Below are experts of layer 6 (counted from 0) of a mixture-of-experts language model. Rows are named router (the router's row for the expert), gate (a neuron's input weights, with its number), up (a neuron's input weights, with its number) and show model dimensions 0-127. Each number is 500 + 40 x the weight over its row's rms, rounded and kept within 0 to 999. Numbers have three digits each.
Before each expert's rows: "gets" lists some tokens that make up at least twice as much of what it gets as of all text; "mostly gets" lists some tokens that are sent to it at least half of the time. This comes from a sample of Wikipedia text that the model never trained on. Tokens count by the router's weight.

# expert 4
gets: "\n", ".", ",", " (", " ", "–"
mostly gets: "–", " 6", "/", " 7", " 10", " 9"
router:443434514540541505512446524467543524438532490492523503509407564468526454472507514500545553528556459514513451553500511554505548462544465488431512502547490547536455525552457509475552513496460481555591443569468497529469536480512536599503524449489541564575466492503488532527500515488545477522478551508476498457451464435453543513427505491513570532445467530493480433470598472504556498548537
gate10:576472452469485481507542532506536471410472464449531498534508493438476461473499492564492447459542426498553569486532437527523563500428535488520468420534526481479482493479508512504439565512557598506555474518514497532430453490488551469482506515451481496537507436535486491556544483524523505625508539516565554484518499496436556490527529566489536463528519488493466540463460457482563510528582
up10:513432450559507515468453501541503505523471540471448513548590481491500535463531420514518493492497538435590455447401489504525537499527527511523551504491507450457515454471475480578556493525506538514426544510452451578525481494533460500475423414518520462579492516433468495385475482429454498569510446474478499470506548541528471517526455518510480472502476488466496528505492483535453424472516
gate11:485432510555497496513485530485508517446468554570486544541473457457553521477520479463449525448529445517480403483507477544558520469557457458530508525452413526466455475489536499451531584519515495527533467500524436489481456560504507518588547510484486496557482462541497483534508551534532521494425489522457500540500418465483495455409483526480477445467455486537517485385555475580501443509559
up11:502580450495505447508484454527480467492478453510504428544509545571468580449495480516526506457474506500564532514513515524511404463485457483586448451506460510445470565414509482538483474500468510457529544509542527489500451519487495481463457414402470449511493384494526458539453478544473496471506493482500594488490566577449485478555459496534499533536514506479524534558506496462464567462503
gate12:452507437443522565480518390578492443476468479497482567552497457502505463541465531520522503511468435499546492498556500460556478525527518475502511482465501489528526456487493520434493539522546525641501547452493503521464438483463534469465530505524522500508481460542598484534444542523509505499488525483518494458448470393479405494516542490482474511476569430577465447487499467538431500466484
up12:561517457506480407481573470498491510534442465494521513554458528513526477510461552499441478514421480437558578537522483477493505495508547524510541403509505503544539464547423542473513534507474424580443522497507557476517479466486558504423504517489452465516531550483522520491480562551515535440501463546568482471424506524530540468579470561529409516591484518527511546521470525533514520516491
gate13:480436529486454529479487478518444454409492551513470445514599500447531436524513572481466478478469443419494491462457507475491436539461514511490463511501467464484505482458500455511418400508605511527484560494468534477458446550473532488510466425423546459514491499539472522474505568551512463500458456537491420516518530482475532483527479588449510452503512505498503420531465495439503533524472
up13:498467476467541500504456474515497449485561494457549603509609493531463445530532449509426525483452486472480468487482480504465462508501523485543529382394492468467504460490530565494543494511507497469517486489511476520546510510427471489561440503510550462475499465482474477472502538502453516434506459513504449530453563546468408425481570515495499425512574487533494435420504449450466517466500
gate14:471457554540566457475464476484576497559519477435478512496539501474561474479444458435545481510543492510483465537488510498500526475507509460506490487498514508529576592532529444477489476495451525508510451542524520578496452479433464506510583416526593492498525459438463456456451487540555517517471457543453532549443479491506459532419519523416512531549511488492499491491453476416462574455574
up14:539534538476535486440468479499446464478483586502516505562427556451496543506580413448447498510484501503507519501417510455586484542524480471435517432558575535537559489520478545531480444474512501526476500545505507524568548471462511499452501488494456465495511515530509531510404531481446468493561443485502541483530474515553473442466514520434505531504502470466428477404477503547508461425441
gate15:511485450500545499471517487482462446493492513523518542514441528517443541559468425511475527432511560535477499511469458529444510486499501520420567485524494575564534462498441515518543441493427488562587434526463471595534502482557507493494550462471510528619548511480538463457465551487534474499554487511540535538454492447543493488493569451517505553498506478429452465439475528463488432528539
up15:512434462507516548557491450500500529473490536501483519426518506530516534474460461508514568503466537483607467539428541462459531483605549502497452504450517556455467511482486512528480581566526447427496595489518474525442460539488470505503491507491506493547549566490452478440432493547506508514544520419479541538507455508521588479499454456481492518414522480532462478553500527443538522491425
gate16:474540559537514510444523480495478453520548536476512418462558489453582525478491524542487400535532512504533513505536544532501594434524571454502475572562456478520530491499518506463443433504519484559528494515524498486454482474546544477520552429545482455561470483515522551480445533560488523547575501571544542496501480511550444506458525521523504533560438493517533496445516538454441549456577
up16:541490515460539528502504332478489485500523579513478444440432544490475532529567476472471495516490590489486502492472497458492449551483560548462536456505538477487533468481510546513505499509515465415497519485524539550579589448520476490486450500516399565499470527497533481516439513498478462544548539434513463449564521462516539469540523475464538539439511460464503491470469510510492473468421
gate17:452455474486481522536531470536476514473453469528495466482517515502521523480549590473515505369436491450503536430543463510507523456491466498432486569555435492443536468543513537562460546490512469513542466487499475497455424481461468496473528494496577534580468469531538520495543518474425481527519505592544531505514469502487634531491482533416527501488434452493544461545527540477478531502480
up17:482521514448470484472541529463500432418484502481556540506475475545485572488439573510482518546494445568412551534493461532522428517532581465544498484453484527497556435498515540471421426520457426545550500488497546478483482492463545506530510470483461512511581490488494476545522492524513523499495455535444509472482483493462475491560497417553482485501529473472488578430499409460408440476506
gate18:484550493528514539479499535608506526466404485559492511478468483513492477467499537430494503432476540536503402481505442507489575485525531506437521528477540544465479514554552458495469518456461448498502477435553481469514434463528529499481537519570476514552518460560519451425522558461506550524457489451528527458480524561542514521469523475513492536453394456627502456533501553500514526496526
up18:563544536520463449445522485510493548538481530496433513509450539534526503555479544525440495486494504503504424497514494565510442441561502485485472523525514434522496506494477562501530464447451531500569466493536482395450553529558515496556447484512443535501522583566546501511510504487632504552543532509552505532531508509529569500453517513486488441450446465522636489527480492487531477513527
gate19:475480439420555496482470510520519483499557536494521492525487497490494484544516485479443613498491516422412456475504476567548536542550445492526532582500455500509541460436457478518542480504513559517439513508477483545467451518505565496459470512508548531574540485559497497568490462491450621495498453436564485504482431511429480475487532503536510501561550486583542493499453547490490498459552
up19:502482497556546531539496520503484539518573535437475535463450557497498523485522591489501534485492531486467520409539457479478451496453444502438477493417480559519522452409457522507508502486566527487470485494505500527520473483598479505508495532487512502485462434510526469528533539496554464413556464464476485500530506459448431452467535481502451591545512490609535530537451462522431463459578
gate20:487524488512460509462484422506510388523534587476485480489491553512542495599440470476518547516497475520487483442495514547518467535521594465463459539528469527434624503498481523504469506481528430537527516489456556478571492528411494498426488511530488471447447490490583491504422542502490454477507532543540508555480490518510474535531507524526474528563447444495557476543535525544478477426483
up20:483448450477482452513568531456554447469465519544486455520476487558517530497483485492550567531502514485419471463579451520464533454577499524503541541542403499528469438412449530497534427503442513419514480504449554484506506476470491541466526465496464527477457511548532488519471516424420469505431449510444472520478495411510546499477518552524495530564569496504573517478483495469482436486477
gate21:536455503435473502440499424522478490493531530497528522486558471489460550611507566476483540475436535430503478494489481520420467472570588500541465506435431518475494446581520489530475472513502580491506419555532414499465487481552521513540486479460539480590466522455493515454473526533484482517518476513468555436440583475516558522522477535489485532555444543532483467504462527484497527523459
up21:506428562604476512521477490484496531455561548453536491494453557504538549515483490429552504417522435434462476539527489496573548473496542478499421535354474466524520540448526456487559545500554546479477506546466450497528495495549579513472486500458592488467431520509530536556497492454517477521517517513475504501532455474504467574522526477478526547462481497513506486550515528494496575522525
gate22:526524519524573471512514535476551518465531504416423519492530459484546533508519507436528442481573479543488464514451527560484518487590429496570470540457507542492491587541495442499471484445520529447561491500473462528465528493471445525501498458558522441512507478470476558481474554460487480450544526543466492525495482409469521519461441531384484550479502526503521475419457538559548433504534
up22:498487443524432507494504556476569473473523479460458458575455498545493521515425557519482429520513472583464507547462502517512503478601495488508480529492488494560491493447461441481489484486466492467600544508463409459437438472398530500591491455522545517494574497536455511509480484438574480502503490543431517524458508487469520545468503499465517448467522554470494580519475538499498465540554
gate23:509434516508545507552501507456506484424408480502503474465527528469482500521499544476495475426493479492461487503484480522419537465484477510440542517573434547496466496502467433453531513500499479530488433488554498490474443525592563498523479519529548487565521479487479475508603467513615524501441567565512485531456491491529488473512580511494504512515494571489565527552515484405479537538603
up23:527476453466506542524529536533493491525472550506594440510541449461509537520566424517461523560475558489544530437442473489559489522588502533434555518462536503496508582511511478541471528535554529426454521511483494559483490476470505475483522549466473515474510500511512542483424508431436495550463516476592537459522504484449595487511456495546551463469567519481456521452461523542512422459451
gate24:539509492486508501528499447469482496508463478543505543418548499474498485580476545397468513433529546465365550467507512534456432441512487497441501503465529446502497453533547420525461439459511545514492506485500439490491527517520554487540452480535506501506492541518433474453586491545559541579480439519484533519520575547518486430512509519502524441480490484500506575559464512505577540490533
up24:534515472528496505488510461524420501544496491458445534517513470419496478528509529482525447458485607418513522540445503478465580502546505470516470521564548477469548507469428480443502494445495512495490451527524474486489541542510583468451524435482491472532574494529499494464537512466495490445603475457494511474547484506541461441460431460467486534482508457551534515601447588494464542519581
gate25:512506441469442447546536475481543462436542543526454534472488460557556483518439548499488476484474500502520483423519513510422506488500561503415568596478455523509440450510558499520521478411492483491580504443459481537507452490521582513518492525546501495503472520492505493539524522459587519510460558553491508566474470520542493497444552394457496498500471519580528473476481473482499597523465
up25:447513463493481500472544497497606542509562505478471428521484537480492499510498448571567494497570467512521516506568564532473504440449534500501479487571495555530523473497455570471471515445507411493494485507487469507571463478505432500475474527477503570451470503567492506582506478531512449490483457522469555488524455507480494512412515480489527454480469483425483628487462564459462466530590
gate26:477435428529564498462558605521525507512484593476498499502500489488423556498596483494515530469494505528600474450458487501509503533537558448457486472543501567479458562457448526486509528535500467472454552528530526489490422499547557492540479502523531495524547548545504463471493550510472486475520579486597546562548465500509604500478505473504491443450445466497475495449531544468526533485480
up26:475541544454483517583530446490468410453441502490545477480465455446476494490479459538479495493557476442448521479541503478477566520403421533482459542550499473475507492451449490434467488488532501572462531398487559497492533533468553481478458527485510520576509426487486516499506509457490513479443563516427464474521489427487464471520551503517494496562561522437542577497502525507552427523547
gate27:509411481496573469523519512520438451504496503463504455488488517469540566514468531468527503421555516538446488513438466580437500543509508490482519496583467520466550525544525491506450491525463454499496460564572503469531485454495504505517520499560547409517555511487476517550490496600581466435561529496514438489437405489544462488429519476491539477539495527418548491462493493476525549437515
up27:515545446435455486540522529471481468451473452470471499540504528423553519481440476508495508504513501520488479497456442461537486492467496487540417511522531440492443475468492495440474466500463494454506575497483496534424492586453488489553565498503454454464562497483503558444492444484494575511423402575448514521489543533455457465515464512425557444458594515474516545537459502538530434512472
gate28:483479536518524505417532550505527478519522495477481511544488415461550497537474518506459507495541482541539511477491547561515561491562512478532474535485472505555516535486458467504445492439494557461542532486512374469446447492429436444534548453502552486462545475604508512511513553496487454509508479516483480522469449431485453462476501564442496494518430516554516485443486548563539462505628
up28:465567545464535477463542492506456462506482457411478485539485415415462433522474462548519531480525534494458499455530562471471573532525481496425511532518495533568522526536448563471454448520513473536498483507522541548476505464514541493471501500555484591596456508491466466482441496499493480465545531518455571481472460408395468486491462472530477490552468464497449421469524500484515440478477
gate29:456464526460437464471540514514488545547490524561511462509474522493533470488482549531489498513460449511461482479580556513543474547496473482473493492532460412499513512531472529368389504482474449547509423488549421447525508532491512527401561463488505471470506461512500482517532530507470473503405595468474434574516492475494489458519512545534512412530448492549508513441506489461534493535463
up29:470524494533550481578503623529515558498421443446521437470429538527476554536465470481469500525454487511475495512474517559515475480483507465556488523492543488491427412481495551468519468520495494472609512506437424532507496489458513473545571540515521522507433575519561464540434456528550488564462441530472500528553516506507521518481473519449456500504423472465550498425493507507441504492513
gate30:486479499551499528475540502492512433516494454550508488501482492477466405532476494494446585526452503509536551522567477498542527525422504486566530431597510474543582476448490454577546458470488505497487411512527443548527506468485461425487541491512447473492449503546501507452462518523516496452496467532571512616462498518546502576510552517572560535525480486573457438489501486525505482493492
up30:461507562472497436476418428420522479495516544495497467565463535518475475551499551516473468467545401512477469465530541510529532490459455488488472502440553508521524469513572474473429451526512544462483513465471483490469509511490522531462448494520499560417462530504481599535489528497512514542504498490544513494483455511507475480472526573463409481595488539495484540489464489377546400529534
gate31:493543424496502529512482606513460502515519533501526483525508560491531415545473509489519510511525503485463496454586488527564500561536505517499451548530524511486569477538555511464478456528458557569549506436454427497518491510512472534456498521508478467497496512457461557540528514551427559561506522516515569501496385571496482435508524555495476486533450470568463488481522511418583492467585
up31:515486506491507558493544459504498518533510484496488482533429521448523508520526453553458514455500437564500528448562481488588562584510468487470459508527546439490581537522494462443504463473485414499547527467520436591564477442474504498492491495494476475472389461464478452584444497483527474476477518526436532467447487521502507471465534520507529408550487495490489517436541485550396540478520
gate32:466563464529503462512502505454549482466490505488493465523472526525512553533472468565495489493525459549503519514489523458516541459519496475523400493482447477481501422479542414535481475449498432520535493514470438433495529549408476529506538469412472486522544535538460498470513531477506515564469419544453601554522515525457513489502464569394450471440485524476530487460580476521522465410521
up32:488555540556517461461495499468519500478519463562465483546456449524487479436468503517548500484530520495489494496369532499545458435582449499474473508479476424447463424500467447583499502521467434528451533566516548512558511474459454550463515543439525448482522495515518505461482501483478525529561447607465518527472522492446526478556503533479572506477495527447479489461557483594548491460473
gate33:470493479546455516481491488551570496498478472491501466571506502522560499516521510511548536485532509530509501452486526569459505454527561449571498486521483558479544527456481539476505537485530518638570427446495460545504497515512563503462458481490494466512504454544609516439516490547559515543538524522545532467431527458496538537486539493501443481553390522605488529490481475482434492534563
up33:516494467595484472562501533519528507517500515520562557602451494497495551484521521486508508505546506467486516525416473506455594525479429493494507533531506516570564509462440502570574540475537482582562519475463429551551477520518487505543406496459485421457439528553521497562546490529520503550556513521520515581546552502473544483497563517501489516514454481479478493573492508469480450513553
gate34:547468484465563475554470472440552513407487481484526526516416578500530484481539518562516541549499510508408472508536495504543549478503471519422495473544461526492439462504501450488580619528503541538516492525480480536457515523465472543545481522503552530529457416461444476486468546486552498501521489467550478496488429492408503515513514504517511549465532526448527440426566505508546482527580
up34:543605545496454522503542546501525493488519531478480501520508438475483496503468558491520469468526532571477522498496499490494533544499500528558584467547553490614552582415496510538465407515545511477475580511511508550472549452610527497493517434464478506413596458481535479487442486568493477507509590482516515500497568484507523499550513478474532503558504464540477545513486520540502483526488
gate35:487522547464516482441470525540556467476555532450494479494459552424457456568460495500536532492480526519492476527585496529599506530491558489430491510510489526535532516535522526519478498503538493529601454498529429513561450494612502482512534451529492519548493498537519476543465523530579489493522599527477497519503480369504461511466541445480528513473469539579537467460532467433519465485463
up35:478471531565511610488454530488518483570544512414481510521477485481427483519548581447547448457529552451542521532465614503408417520450435507560450441523452535543553517540495493481482520544471495488457472500502538485449523513495469490465506464567530447508467510483479484511483473550518470521524492487516488500523451447527431568503563466550569529502519514553498466544481500506480567471535